{
  "n_experts": 12,
  "moe_layers": [0, 1, 2, 3, 4, 5, 6, 7, 8],
  "router_score": "sigmoid",
  "routed_scale": 1.41,
  "router_logit_norm": 2.0,
  "tie_word_embeddings": true,
  "init": "normal",
  "lr_head": 0.00753,
  "max_steps": 4873
}
Below are experts of layer 3 (counted from 0) of a mixture-of-experts language model. Rows are named router (the router's row for the expert), up (a neuron's input weights, with its number), down (a neuron's output weights, with its number) and show model dimensions 0-191. Each number is 50 + 10 x the weight over its row's rms, rounded and kept within 0 to 99.
Before each expert's rows: "mostly gets" lists some tokens that are sent to it at least half of the time; "comes before" lists some tokens at least twice as common just after its tokens as in all text. This comes from a sample of Wikipedia text that the model never trained on. Tokens count by the router's weight.

# expert 8
mostly gets: " (", ",", " \"", "\"", "\n\n", " ="
comes before: "=", "\n\n", "|", " The", "The", "In"
router:52 33 55 64 59 35 75 51 31 32 37 54 81 52 48 44 55 44 38 41 60 32 37 60 50 64 54 57 35 58 52 45 54 44 54 49 38 57 50 51 65 51 37 62 39 44 63 28 37 59 42 76 51 51 58 60 39 59 56 61 38 48 42 49 52 68 64 52 45 49 46 58 64 39 56 62 41 46 50 47 46 47 35 68 54 60 19 33 49 58 33 44 50 60 47 57 57 50 53 45 58 61 46 44 48 41 51 47 40 32 54 48 60 43 41 44 47 53 58 45 48 48 59 45 64 51 48 60 35 42 41 41 44 39 42 53 42 51 35 62 56 58 60 58 49 61 66 45 53 43 52 56 54 47 49 42 55 41 69 46 53 42 44 64 60 57 58 48 59 51 31 39 37 34 55 58 45 47 52 54 59 44 50 56 31 64 64 46 69 47 34 43
up11:52 55 27 37 39 43 51 37 48 43 37 65 45 46 46 48 36 42 38 54 42 58 64 51 65 59 57 50 55 38 42 40 48 44 42 60 46 47 47 54 42 98 52 39 47 36 48 49 44 44 55 40 49 54 29 48 59 37 46 47 42 33 54 63 40 48 50 47 40 55 37 44 43 56 59 59 46 38 47 66 59 73 54 35 55 47 55 48 56 45 60 60 35 54 49 43 54 70 50 71 43 48 56 58 40 56 45 47 69 55 60 54 39 66 42 52 42 51 41 42 55 48 55 44 59 40 57 45 50 51 41 47 38 65 52 47 50 41 61 48 44 38 45 63 34 37 74 51 52 74 55 52 54 43 65 52 30 38 43 59 50 33 50 60 42 39 55 66 55 57 48 34 60 53 46 46 38 57 73 44 52 71 45 43 56 50 46 58 42 52 58 51
down11:57 51 41 46 58 70 36 40 49 42 45 33 47 52 41 60 59 50 51 60 38 41 54 48 46 49 47 56 59 51 47 44 52 56 38 34 25 75 42 49 58 56 60 48 63 50 51 60 46 61 33 54 50 43 54 30 59 60 46 40 48 34 47 42 42 53 53 41 52 36 55 36 60 47 52 47 46 37 63 46 38 44 54 49 52 51 43 46 67 52 34 44 45 44 62 41 64 64 50 54 39 46 48 58 54 39 60 56 63 61 58 62 42 55 50 55 39 66 47 34 69 49 49 50 40 73 61 54 46 48 46 52 38 67 46 71 38 39 66 72 53 36 44 70 43 37 46 37 26 61 52 40 56 35 60 58 38 53 52 68 44 47 60 37 59 48 47 48 45 41 61 48 47 23 62 43 57 52 41 51 41 73 56 47 49 47 66 50 74 50 53 57
up12:44 37 44 43 43 65 59 28 41 64 49 54 35 50 49 49 51 47 53 55 53 39 47 52 47 54 46 61 62 24 37 48 49 53 41 56 48 54 50 47 50 50 62 47 57 35 61 44 43 45 56 49 46 49 39 55 63 71 53 41 55 66 53 40 46 38 46 35 53 77 48 50 45 49 51 49 45 50 30 34 61 46 36 50 41 41 65 48 58 46 59 47 64 64 59 54 45 61 47 38 50 52 56 70 54 57 30 38 77 60 54 63 46 58 53 56 51 44 63 62 71 61 61 33 45 63 46 50 56 44 41 34 39 60 56 35 37 34 64 57 45 47 50 34 48 50 35 60 52 46 50 50 65 52 55 56 56 33 27 41 47 47 44 43 36 43 54 66 45 49 80 34 56 48 60 66 34 50 55 57 50 63 37 46 49 44 34 50 44 53 57 59
down12:58 42 47 36 53 61 38 42 41 62 47 67 53 60 41 63 44 42 46 55 46 54 49 49 29 49 22 59 70 56 47 36 44 37 50 62 52 49 60 53 36 52 51 39 54 59 48 55 47 43 42 46 44 58 49 56 62 58 46 50 58 55 44 35 40 56 23 49 48 52 59 35 49 48 53 61 42 61 46 56 57 46 30 41 44 39 41 56 56 31 50 59 61 47 59 62 33 31 49 72 46 38 42 54 51 54 43 46 62 50 54 53 49 51 52 55 52 49 47 62 59 52 60 46 41 47 47 70 43 41 55 47 29 56 48 50 57 56 63 47 51 52 43 64 50 40 50 34 49 49 42 39 76 49 66 55 38 56 47 55 35 53 50 62 39 56 67 57 51 37 63 52 62 57 65 49 43 74 71 40 55 57 52 37 25 52 79 61 48 38 59 35
up13:58 49 30 40 55 43 60 59 44 50 49 49 51 53 59 53 64 60 56 56 40 54 52 64 67 52 43 57 67 54 39 56 72 54 42 54 41 68 44 67 44 48 58 45 46 25 62 28 41 58 43 73 51 56 55 53 43 49 61 64 27 45 48 41 63 47 54 55 50 63 32 57 60 50 48 61 60 59 40 43 49 60 48 52 59 49 28 39 55 53 29 45 54 40 46 46 50 64 59 43 42 59 51 61 54 47 42 54 45 48 56 56 45 56 48 62 50 49 58 38 66 51 27 45 60 53 42 38 46 44 49 52 33 49 53 52 57 40 55 63 53 36 38 59 52 54 83 38 30 72 39 42 72 41 45 32 50 47 27 53 41 40 44 42 43 57 57 59 56 47 51 37 47 36 46 52 46 63 50 56 48 36 51 56 63 65 41 59 51 48 54 37
down13:52 56 56 50 55 51 60 62 36 47 57 70 51 42 42 47 47 58 52 44 49 28 42 50 40 54 30 55 45 64 49 59 69 53 60 57 45 64 55 58 26 37 37 49 44 54 47 66 62 36 25 43 58 57 63 30 37 59 58 47 56 50 47 29 49 49 52 52 58 42 35 29 36 42 72 37 41 62 59 49 37 44 49 64 68 59 43 47 40 56 42 49 58 62 46 46 51 67 48 53 47 57 56 51 40 41 69 44 50 36 60 23 51 54 50 48 39 54 68 54 70 53 43 53 52 56 53 62 35 50 37 47 50 58 45 45 49 50 26 45 42 47 45 63 57 51 41 45 40 39 51 68 60 42 36 54 71 66 63 51 46 61 56 46 59 59 48 52 59 42 52 47 47 35 36 43 48 48 44 60 53 46 60 43 50 50 62 63 73 44 57 52
up14:63 48 41 38 46 51 41 43 43 38 51 57 47 66 38 35 43 54 35 46 79 76 59 53 58 58 58 44 44 45 55 49 29 46 43 66 49 43 48 60 50 48 51 52 53 55 69 84 39 59 50 39 57 42 36 58 51 56 47 46 38 53 54 51 44 50 55 68 51 41 36 43 52 43 41 61 47 72 55 52 48 54 71 63 37 42 46 45 51 60 61 55 23 58 50 29 45 29 57 47 36 45 43 52 71 50 52 51 46 56 50 56 45 39 57 51 58 50 52 45 58 41 65 35 42 60 49 51 53 59 45 46 40 58 46 42 29 61 62 45 31 61 54 39 57 48 45 56 52 53 46 53 47 59 65 53 46 37 52 59 70 54 40 63 34 55 48 53 32 47 55 59 40 59 52 36 47 45 68 54 56 55 37 47 56 61 60 44 33 38 55 30
down14:49 58 43 54 53 65 60 30 44 52 54 58 48 58 17 42 40 54 60 56 54 57 51 44 44 50 53 55 36 51 47 56 56 31 55 50 57 34 55 47 50 58 67 45 50 66 62 43 56 38 46 49 58 42 49 46 36 65 42 53 48 53 44 43 38 53 54 53 54 39 55 61 47 32 45 44 45 44 52 51 66 40 60 55 62 34 54 64 41 41 65 42 43 62 46 40 59 40 63 55 50 50 72 52 35 61 45 41 72 38 49 52 52 39 43 46 63 45 65 61 38 44 56 43 65 53 51 44 62 64 51 56 42 44 54 38 45 36 56 44 28 44 53 50 61 50 41 67 66 64 55 41 34 64 53 65 49 65 52 69 55 54 30 60 36 51 48 43 66 40 72 56 36 31 42 46 38 56 37 33 45 39 39 47 68 51 43 48 53 62 56 65

# expert 4
mostly gets: " |", "|", "  ", " was", " were", " part"
comes before: "  ", "\n", "|", " 0", " 1", " 3"
router:47 53 45 54 54 43 58 80 58 65 45 67 52 43 61 64 40 56 59 54 45 41 57 65 44 30 49 44 81 50 65 44 47 59 49 48 68 52 36 75 67 53 51 47 35 61 33 49 65 47 55 40 56 47 41 54 51 37 53 52 69 53 51 55 47 60 61 57 52 53 44 35 38 60 40 41 51 50 49 40 43 53 43 32 21 60 53 59 51 36 52 56 56 40 60 51 50 57 54 46 54 42 46 45 59 64 47 59 49 42 49 28 62 54 49 50 61 34 47 48 47 54 60 53 56 43 50 46 61 35 55 46 54 39 61 43 57 48 53 49 33 34 29 38 54 45 55 49 50 60 43 25 57 60 57 44 42 54 32 41 62 50 51 38 48 50 49 69 40 50 60 66 56 56 45 51 52 54 52 41 53 52 52 42 67 42 18 51 44 54 48 33
up77:35 37 43 46 52 47 62 50 27 53 40 59 50 66 52 46 37 41 46 41 46 66 54 64 37 57 57 61 59 43 52 56 35 66 53 63 49 41 49 38 64 46 61 51 47 47 50 53 58 68 50 23 60 31 45 54 70 62 39 43 48 47 55 64 65 46 57 54 50 39 39 60 48 53 49 59 42 56 57 51 53 49 29 45 45 53 45 42 73 47 54 55 53 48 52 47 44 59 44 58 52 29 40 49 49 75 65 38 57 71 44 43 54 50 55 31 40 45 51 59 47 22 61 45 47 43 50 34 55 37 49 50 45 57 53 37 41 42 49 57 54 44 39 46 58 46 47 44 66 60 65 48 60 45 46 68 42 39 29 42 59 48 45 51 45 24 65 60 35 62 58 57 66 54 52 49 51 49 48 35 40 67 57 44 69 48 49 42 42 58 47 38
down77:50 40 61 25 37 46 52 34 38 51 46 52 50 22 42 62 54 50 53 37 50 34 45 41 57 41 36 51 41 43 39 56 65 47 44 65 58 54 65 51 27 52 47 53 69 44 55 38 50 52 55 47 45 61 50 48 28 46 50 59 49 60 45 46 64 51 57 79 63 56 43 28 55 42 72 61 64 35 54 56 51 46 61 61 52 34 55 61 61 47 59 68 66 44 72 51 74 62 28 43 52 47 59 45 38 59 44 65 52 50 48 64 52 37 54 49 34 61 45 52 46 49 49 42 34 46 59 56 52 66 31 44 43 61 58 35 49 59 48 55 58 48 45 54 54 58 55 34 47 61 51 49 62 55 45 49 52 41 49 34 62 51 37 58 53 35 61 56 59 49 44 53 40 38 47 51 62 40 40 53 58 49 40 61 43 52 64 35 57 54 51 56
up78:39 44 57 39 45 65 68 40 41 35 30 44 42 43 39 54 27 42 40 44 56 50 37 66 55 62 56 54 42 58 51 50 45 62 36 65 43 58 50 34 50 61 45 43 56 57 46 67 53 54 49 47 51 33 30 63 75 46 50 38 47 49 56 54 51 38 55 62 59 48 51 62 53 39 52 49 44 50 40 54 61 54 50 52 53 43 46 40 73 58 52 62 32 72 47 56 54 62 53 50 35 22 42 51 38 59 50 42 52 79 60 58 51 53 65 50 40 56 50 51 53 48 51 43 45 50 52 51 44 52 36 60 45 67 30 63 51 37 47 47 30 59 36 40 39 47 50 42 55 56 52 50 62 44 70 52 51 46 43 53 64 46 40 57 38 43 59 66 61 70 36 23 48 52 57 47 49 50 70 37 59 48 50 51 42 47 57 49 30 53 48 43
down78:24 37 43 60 55 44 54 48 30 49 45 40 69 49 56 46 60 47 64 55 58 48 40 40 47 58 66 52 43 85 30 55 53 33 41 54 39 56 42 41 20 43 53 56 37 37 54 66 48 45 42 41 42 43 54 44 57 60 47 53 44 43 54 46 46 54 61 50 46 60 57 59 50 37 46 45 31 41 45 52 42 38 39 74 41 64 42 42 48 60 58 56 61 63 48 38 65 19 45 51 40 50 51 32 54 37 50 57 71 62 57 56 48 34 53 69 53 61 59 35 56 41 61 53 44 57 48 53 60 61 53 55 58 58 49 54 32 43 56 49 60 46 57 55 36 52 61 52 48 39 43 53 48 58 47 39 47 45 69 49 60 43 55 32 68 58 42 56 64 42 50 51 63 56 55 70 53 46 52 48 54 51 64 56 62 43 53 55 44 49 57 47
up79:56 47 54 36 45 38 59 49 51 53 50 57 52 34 43 53 46 43 49 54 53 45 43 47 43 57 33 61 60 52 52 47 58 50 49 57 52 53 50 52 48 52 52 49 57 64 46 63 67 58 55 60 50 52 43 50 78 69 65 43 52 63 47 47 42 43 60 42 59 58 53 62 52 57 51 47 63 41 27 54 60 45 40 42 45 45 49 49 51 55 18 54 60 40 50 55 46 54 55 62 53 36 65 63 66 44 48 41 50 77 47 59 39 50 47 54 53 51 62 56 76 59 49 43 33 68 40 49 54 45 28 44 34 48 49 40 51 55 46 46 43 46 53 55 47 40 50 44 53 55 53 51 80 47 46 31 55 65 25 44 40 43 48 52 33 52 50 70 61 52 56 63 51 42 66 46 58 73 48 41 40 54 35 70 34 54 40 42 23 51 48 68
down79:42 42 54 46 57 51 52 58 37 42 34 45 70 43 41 25 43 49 44 58 51 54 53 57 55 40 71 42 67 60 53 51 48 40 39 40 49 51 60 55 53 45 47 50 64 44 37 56 58 60 55 57 50 58 48 44 46 58 50 60 54 39 60 45 54 55 61 49 62 56 55 62 29 64 41 39 57 27 43 46 59 45 25 44 57 32 26 58 45 32 57 63 42 46 43 51 68 62 38 23 43 45 51 51 48 38 53 65 45 62 50 51 48 56 51 54 44 47 52 35 50 62 62 44 52 47 60 28 33 66 42 61 50 67 47 52 52 53 52 51 58 63 42 45 53 34 57 35 56 50 45 59 44 42 43 54 53 59 50 66 42 46 54 71 47 60 59 64 46 60 53 34 49 61 69 53 45 42 77 28 50 52 62 35 45 45 36 42 44 38 59 49
up80:63 39 35 41 65 34 38 51 54 55 38 58 76 39 54 40 36 47 48 43 60 63 59 54 46 69 53 60 60 58 51 51 34 61 52 59 49 31 46 39 56 42 58 49 39 64 49 68 66 60 53 43 41 55 69 44 54 61 46 30 35 46 40 61 50 51 37 61 52 38 51 56 50 44 58 54 34 43 51 59 50 58 49 61 40 50 31 74 70 59 38 56 47 46 46 62 77 44 37 52 58 59 47 54 53 38 47 56 42 46 47 56 58 49 51 49 47 47 48 38 47 39 48 36 49 39 48 72 50 39 49 37 46 49 51 49 52 38 43 47 57 50 45 49 50 22 53 34 65 52 52 53 54 46 36 53 36 51 38 51 50 60 37 35 72 44 64 54 73 74 54 60 49 47 52 45 40 43 51 46 46 59 51 66 63 46 70 52 46 63 51 42
down80:44 64 41 57 60 59 48 46 47 42 59 59 44 43 50 31 54 55 54 40 60 50 48 47 57 68 65 59 47 34 41 56 57 43 53 58 59 54 51 53 56 58 46 49 67 47 51 42 40 41 74 36 53 67 32 48 47 60 62 55 40 63 53 48 45 47 42 55 35 55 64 36 31 48 58 54 56 53 40 35 65 61 53 28 46 73 49 45 44 39 46 60 52 44 63 40 38 60 55 59 49 51 58 48 54 47 59 48 66 53 40 40 48 26 62 46 34 52 43 55 34 46 48 39 52 51 40 44 68 48 44 68 61 49 49 43 46 71 61 50 68 33 43 45 35 53 54 48 63 39 42 66 48 49 40 42 41 66 51 39 44 34 66 30 60 57 63 44 40 52 59 66 64 54 43 63 47 52 55 62 40 40 50 59 35 49 37 46 39 64 57 26

# expert 7
mostly gets: "%", " −", " Democratic", " Republican", " election", " Votes"
comes before: " |", "|", "-", "  ", "\n\n", "%"
router:51 67 51 49 47 41 59 40 32 51 50 54 23 47 29 54 57 48 62 35 59 42 39 39 49 68 30 43 40 45 65 46 51 57 54 42 49 51 56 33 56 54 55 49 47 81 47 58 53 60 64 61 41 39 38 36 62 52 57 50 43 53 51 44 30 40 73 49 63 49 58 45 40 54 60 47 34 51 53 56 48 38 71 52 47 48 44 36 65 60 61 35 51 45 48 58 49 51 57 43 48 51 41 54 63 52 59 65 40 47 33 63 56 52 66 42 33 56 47 52 69 53 40 45 45 57 37 51 56 58 53 60 39 58 27 58 43 47 40 48 47 56 52 43 68 47 62 60 57 60 61 70 53 55 50 49 59 49 24 53 73 54 53 62 54 57 53 57 56 49 40 54 50 69 50 34 43 51 47 43 53 49 61 64 62 49 63 41 38 49 56 66
up17:58 52 44 49 58 54 66 57 51 39 58 57 50 47 36 32 42 53 47 51 56 56 61 69 40 53 47 57 62 35 54 53 45 77 58 54 45 44 45 37 56 48 55 43 59 53 52 44 51 44 55 66 40 42 62 58 51 38 52 54 50 50 69 69 68 36 50 44 37 40 55 49 48 54 48 44 44 54 25 56 65 57 56 52 55 27 61 61 55 63 49 53 51 61 50 39 51 40 37 51 58 52 43 66 40 65 47 37 55 55 50 52 31 49 40 33 38 42 56 56 47 41 49 31 47 56 39 57 51 42 61 53 48 71 37 49 36 42 48 31 37 50 37 77 52 35 53 44 61 42 63 46 58 44 44 45 41 47 40 54 37 38 36 40 27 54 63 57 36 70 33 44 67 49 61 66 54 74 63 49 60 47 44 55 46 42 45 56 61 48 47 41
down17:70 55 30 77 53 47 69 59 47 44 38 54 66 54 56 43 49 63 45 49 26 58 66 52 54 70 50 55 63 42 45 54 37 47 44 41 51 44 45 40 24 54 32 49 26 57 59 60 59 40 64 54 60 44 45 52 32 42 60 58 45 31 58 41 59 59 41 43 38 39 57 39 40 45 46 37 43 39 46 68 35 59 46 49 50 52 63 36 45 65 41 69 53 46 49 43 50 49 43 74 58 57 50 60 61 68 50 52 38 40 51 45 54 64 49 52 50 42 53 70 51 36 48 53 70 42 53 58 49 62 45 43 44 35 48 50 42 44 46 70 57 59 53 59 55 52 65 45 41 48 45 63 50 45 56 39 49 36 59 52 47 46 48 50 51 48 51 31 50 49 37 63 51 48 50 59 45 58 46 53 36 51 54 62 22 47 51 45 54 41 31 54
up18:30 59 47 40 48 38 72 46 62 35 50 61 44 59 35 45 58 49 47 52 55 43 57 48 32 34 57 33 55 44 54 42 35 54 46 47 50 34 31 67 54 66 61 42 45 63 43 47 55 35 59 60 61 50 45 66 48 56 52 68 32 70 49 55 63 48 47 43 56 46 33 45 42 63 57 42 43 64 41 65 56 48 58 58 39 42 74 65 41 54 38 53 46 65 55 36 40 57 34 42 50 58 36 50 69 47 57 24 48 53 53 54 42 42 69 47 57 49 49 59 40 41 56 41 55 39 44 62 52 55 42 50 53 43 52 45 46 39 54 51 45 47 36 49 55 62 63 52 57 61 58 65 72 61 51 63 34 55 48 58 39 40 44 71 39 49 40 56 52 71 46 53 70 47 48 57 51 57 54 31 51 41 61 50 54 63 60 52 37 50 55 57
down18:51 76 44 41 58 71 49 31 51 61 44 36 44 43 57 42 60 57 44 50 44 46 39 40 46 56 56 46 59 39 44 57 39 48 55 47 56 50 27 52 35 48 44 52 52 54 60 50 45 45 52 62 36 55 42 55 64 54 34 49 58 54 45 47 56 43 62 49 60 70 41 45 59 63 57 63 56 44 61 54 53 44 39 35 56 51 54 60 28 43 50 43 30 50 56 56 51 60 70 51 44 33 60 40 46 58 56 59 51 60 63 67 67 51 53 47 61 59 49 54 60 37 46 48 52 52 67 49 44 39 38 57 37 67 64 58 64 37 40 43 48 27 54 46 47 53 38 49 46 41 47 38 44 56 32 27 46 36 62 57 44 70 54 46 59 34 36 31 37 59 53 47 67 45 46 47 64 48 46 67 46 50 43 60 38 80 46 42 43 53 41 37
up19:56 48 51 47 47 53 51 26 51 41 39 28 53 54 54 59 60 45 42 51 57 30 63 47 65 56 41 51 46 60 60 59 58 53 35 64 39 53 56 52 43 57 66 43 53 57 57 50 54 53 49 56 56 59 45 47 39 45 49 57 72 55 53 50 48 46 60 30 58 57 54 38 46 44 60 43 35 40 44 60 51 64 64 42 57 47 74 38 53 41 52 75 53 47 51 36 59 56 66 44 42 70 32 52 45 48 19 23 52 69 65 37 64 43 52 57 27 51 31 44 61 42 38 52 43 31 37 55 45 56 50 43 54 65 60 60 44 56 57 45 55 50 42 68 50 40 63 50 48 44 47 56 61 42 60 45 52 49 39 27 52 32 50 42 43 51 57 50 54 55 42 51 47 48 57 59 36 47 54 65 55 66 45 57 53 63 44 52 40 49 46 33
down19:60 44 42 58 62 54 59 68 65 46 53 31 62 52 53 34 41 38 56 54 38 59 52 57 50 60 43 55 57 46 39 50 67 65 63 50 61 60 38 34 49 59 42 48 50 55 64 49 43 62 57 61 57 42 61 43 62 49 53 75 44 53 45 55 51 54 42 50 45 51 42 45 57 53 60 57 46 51 55 35 31 37 64 44 42 53 62 47 38 57 40 32 74 37 41 61 35 41 57 57 55 56 49 44 53 54 48 46 45 38 52 18 27 49 59 42 43 63 50 47 54 64 47 56 51 48 49 33 48 66 62 44 35 42 58 25 42 66 40 60 40 59 54 58 38 39 31 54 47 53 41 64 41 63 48 40 59 61 49 53 49 40 45 41 58 48 35 63 52 41 40 51 52 54 39 68 51 60 35 56 59 44 53 51 77 57 42 46 52 39 34 52
up20:60 50 46 45 38 39 52 42 41 61 28 63 39 56 49 41 51 55 54 51 46 59 49 50 40 70 22 72 46 44 58 51 57 55 59 38 48 44 45 45 42 53 67 51 71 61 57 58 46 56 66 37 54 50 41 40 60 53 61 52 47 53 61 56 50 47 74 33 51 56 69 43 60 54 38 52 51 52 40 42 58 53 63 46 53 45 39 51 40 62 47 49 38 61 65 67 58 49 51 55 58 30 54 57 41 34 64 55 44 56 54 64 58 57 37 47 61 45 50 51 62 46 28 49 33 76 46 53 43 30 61 55 57 65 51 40 58 28 37 38 44 42 60 54 58 42 60 48 59 61 61 55 50 42 31 47 59 37 23 50 43 48 44 46 41 46 46 54 46 41 48 63 47 61 37 57 33 54 38 53 42 41 62 61 67 43 52 53 47 48 50 37
down20:47 43 58 62 51 39 61 56 56 45 43 56 52 43 46 45 52 42 56 55 51 56 50 39 57 22 31 42 24 39 36 47 36 51 44 38 45 30 62 57 50 53 56 51 60 63 57 60 49 59 53 40 38 58 55 54 59 37 47 59 33 51 49 45 42 59 39 67 53 61 53 62 47 65 67 50 62 67 50 56 53 46 44 47 50 57 44 39 46 39 70 63 41 32 58 47 56 51 50 56 48 60 57 34 38 47 60 52 35 56 53 57 60 48 61 51 33 56 61 42 51 46 28 45 55 38 52 57 43 42 58 60 48 80 35 47 56 48 51 49 54 36 38 77 66 38 48 60 43 48 54 47 39 59 63 64 49 49 37 54 37 53 55 77 48 44 51 49 45 38 55 34 71 68 41 44 52 43 63 58 41 43 42 31 50 38 61 53 39 53 46 59

# expert 3
mostly gets: "ed", "d", " had", " on", "ted", "ated"
comes before: " the", " to", " in", " by", "s", " a"
router:69 36 33 54 52 54 46 53 44 52 31 48 60 46 44 41 47 47 37 40 41 49 59 44 43 52 63 50 64 42 64 60 55 54 55 57 61 35 41 50 80 44 55 64 29 59 69 64 55 51 34 47 60 37 50 33 47 45 56 34 62 41 44 47 71 49 54 59 35 58 48 56 51 31 50 44 54 42 52 58 48 51 37 47 58 41 43 62 50 44 54 48 37 42 57 61 67 30 40 42 59 51 45 63 54 69 56 48 68 67 62 46 42 55 40 56 37 61 64 55 51 46 31 55 47 61 65 65 50 46 48 51 56 47 28 42 66 38 49 46 52 56 60 72 30 56 53 53 49 60 43 47 36 53 39 47 44 45 49 62 42 46 59 51 29 62 47 42 49 40 42 52 45 46 60 38 67 52 40 53 32 53 53 28 51 43 36 55 47 37 53 46
up15:34 45 45 47 42 69 48 53 35 51 59 38 42 79 45 47 43 46 60 57 64 55 65 55 56 50 44 56 48 39 50 47 66 47 51 57 55 47 56 51 71 59 49 51 46 47 60 53 39 48 51 42 45 55 31 50 44 64 58 43 42 40 42 50 60 49 64 56 52 45 52 53 34 59 46 65 64 52 52 58 55 54 44 45 50 37 34 68 51 36 46 47 46 57 59 47 51 52 42 69 38 44 44 47 53 72 58 47 64 61 39 63 61 48 68 52 41 57 59 42 55 49 28 57 56 36 58 27 45 67 53 38 38 53 51 58 63 47 61 62 46 38 57 42 29 49 56 60 47 49 50 51 47 45 49 51 52 39 55 41 63 42 55 56 36 45 60 66 37 43 45 10 46 47 47 36 52 58 57 26 50 62 60 36 40 53 60 61 54 73 57 35
down15:52 53 31 48 53 53 47 28 51 56 49 39 45 53 57 60 61 61 58 46 62 72 52 31 58 52 53 44 56 52 40 51 52 48 48 44 45 18 51 64 67 32 50 54 43 33 45 43 42 64 48 40 60 56 40 62 28 56 33 47 46 46 43 59 35 42 65 59 60 54 45 57 59 48 48 47 54 39 65 52 44 62 37 52 47 60 42 51 53 31 44 58 51 34 59 67 40 53 52 47 50 41 38 41 48 42 53 54 80 52 45 63 45 30 54 46 44 52 56 66 35 56 51 48 51 41 49 46 50 52 34 53 47 56 53 50 33 60 69 49 44 51 50 64 46 46 49 43 57 36 55 70 52 56 63 34 59 53 67 40 47 31 53 52 53 50 59 48 42 38 62 61 64 52 50 51 76 38 56 57 57 54 60 31 47 53 44 44 57 51 66 75
up16:38 44 55 44 50 42 62 46 72 44 60 73 38 52 38 33 36 54 47 53 39 30 50 55 38 55 36 67 22 42 80 49 49 53 49 57 40 54 54 43 56 48 57 49 71 55 52 70 25 42 54 56 51 36 51 38 44 59 44 55 33 54 39 63 44 39 47 43 40 53 56 35 44 60 61 45 51 37 41 58 64 59 55 66 60 47 44 50 50 53 39 50 50 43 65 48 45 62 53 63 55 48 36 61 27 64 55 49 57 36 58 50 68 52 66 46 55 42 67 49 69 32 58 44 40 42 34 44 54 50 40 37 40 60 60 38 59 58 57 37 38 47 45 48 61 69 60 51 59 43 57 45 55 54 49 43 35 46 49 51 56 54 43 38 47 48 70 58 62 58 52 49 48 42 55 55 57 40 51 41 46 51 43 53 58 66 40 37 51 54 47 40
down16:46 43 49 52 37 63 69 42 41 54 61 36 48 81 61 61 54 58 49 50 46 47 64 69 57 55 39 55 52 47 73 52 43 43 48 60 50 73 49 50 45 51 50 41 60 33 70 49 51 38 51 60 58 42 52 63 22 54 46 56 39 61 38 69 40 45 20 23 59 64 35 38 59 52 55 33 39 45 40 57 45 51 39 59 58 51 44 50 42 36 66 33 54 56 48 52 25 66 65 49 55 68 48 31 43 51 48 62 31 39 52 58 62 51 47 47 44 53 44 41 52 59 52 56 44 40 45 43 49 54 64 50 43 41 51 53 58 59 57 38 44 54 53 64 50 37 57 57 50 61 58 41 49 50 77 42 40 45 60 48 40 41 40 60 45 52 46 50 48 42 42 56 42 41 48 48 54 51 52 54 38 44 48 54 54 57 42 51 57 51 54 68
up17:32 41 72 44 23 53 49 38 47 47 46 35 49 61 40 50 58 47 61 63 61 58 45 57 58 53 62 50 54 50 57 46 27 58 55 70 60 62 53 52 51 61 46 57 42 60 67 58 58 51 57 46 47 37 47 45 39 57 43 48 51 34 66 66 51 45 44 56 53 32 46 53 45 42 62 55 50 57 57 61 50 49 64 55 28 56 31 70 51 46 53 58 67 48 39 48 51 50 32 42 38 52 58 52 49 59 53 25 53 53 39 60 57 38 69 54 34 40 54 56 52 32 52 42 39 47 48 52 55 41 53 58 34 57 41 58 35 46 59 32 52 44 30 64 55 55 55 50 46 43 50 49 51 40 47 60 57 70 54 59 49 35 42 41 50 40 68 53 33 54 49 27 64 72 46 56 42 54 57 50 50 72 50 58 42 38 44 49 40 57 29 49
down17:52 42 53 44 41 36 38 44 44 66 55 45 48 45 49 51 65 54 56 50 54 48 65 68 46 59 53 52 61 54 46 52 56 53 42 53 68 40 38 58 60 44 47 58 45 56 53 61 65 34 44 41 75 52 56 45 68 35 45 40 44 46 42 68 39 56 32 61 43 45 63 53 29 57 52 52 56 58 64 40 55 40 54 60 53 60 26 57 35 59 57 42 23 60 28 50 50 39 57 52 48 39 47 56 65 50 73 77 44 56 64 53 42 57 39 55 61 44 50 48 39 43 43 49 62 38 40 50 50 47 54 43 37 66 61 26 50 38 39 54 32 41 57 57 61 38 73 37 34 61 52 47 33 49 57 47 27 64 46 50 44 52 51 47 42 45 48 57 56 52 55 57 47 47 64 34 49 44 45 56 46 46 51 37 52 49 43 45 41 52 64 63
up18:54 24 39 66 54 42 48 49 64 54 43 51 72 50 39 51 60 47 41 53 39 48 57 52 48 39 46 61 57 33 69 54 69 52 45 53 54 38 27 26 45 45 67 51 48 59 50 50 60 33 55 52 48 62 50 23 47 58 38 36 60 50 55 69 56 49 42 39 36 37 48 51 71 49 68 44 33 72 54 64 58 57 38 52 42 47 68 58 49 58 51 47 50 37 73 55 42 60 64 58 54 56 51 56 51 40 49 50 51 54 51 44 55 68 57 43 46 52 60 50 40 51 41 54 30 70 58 36 53 41 51 49 67 48 38 44 38 38 44 52 59 61 41 57 27 53 59 51 59 52 60 68 41 43 46 56 39 54 57 44 40 57 48 27 46 57 61 45 45 48 57 58 46 44 51 67 59 52 49 58 69 48 49 57 50 53 35 63 53 58 49 50
down18:74 62 48 37 48 55 47 61 48 63 41 44 51 56 53 71 67 36 54 58 44 76 44 45 44 43 55 66 35 34 55 62 49 39 46 41 59 55 53 55 70 50 27 47 32 54 53 51 60 72 33 35 51 48 57 51 56 44 28 31 42 39 44 39 48 49 49 49 59 58 59 31 28 49 55 48 50 50 52 46 57 36 49 45 39 37 46 66 47 48 43 52 39 58 36 50 55 40 61 43 55 58 50 59 47 63 63 59 48 59 56 51 62 62 60 45 70 62 53 47 53 60 28 24 49 46 62 51 54 37 50 47 69 52 42 57 61 47 35 30 37 61 56 43 56 43 57 64 51 45 45 33 45 65 41 58 54 52 46 40 57 54 43 51 46 61 39 37 55 51 49 33 54 58 54 40 60 47 65 51 36 35 49 46 51 59 56 48 52 41 55 49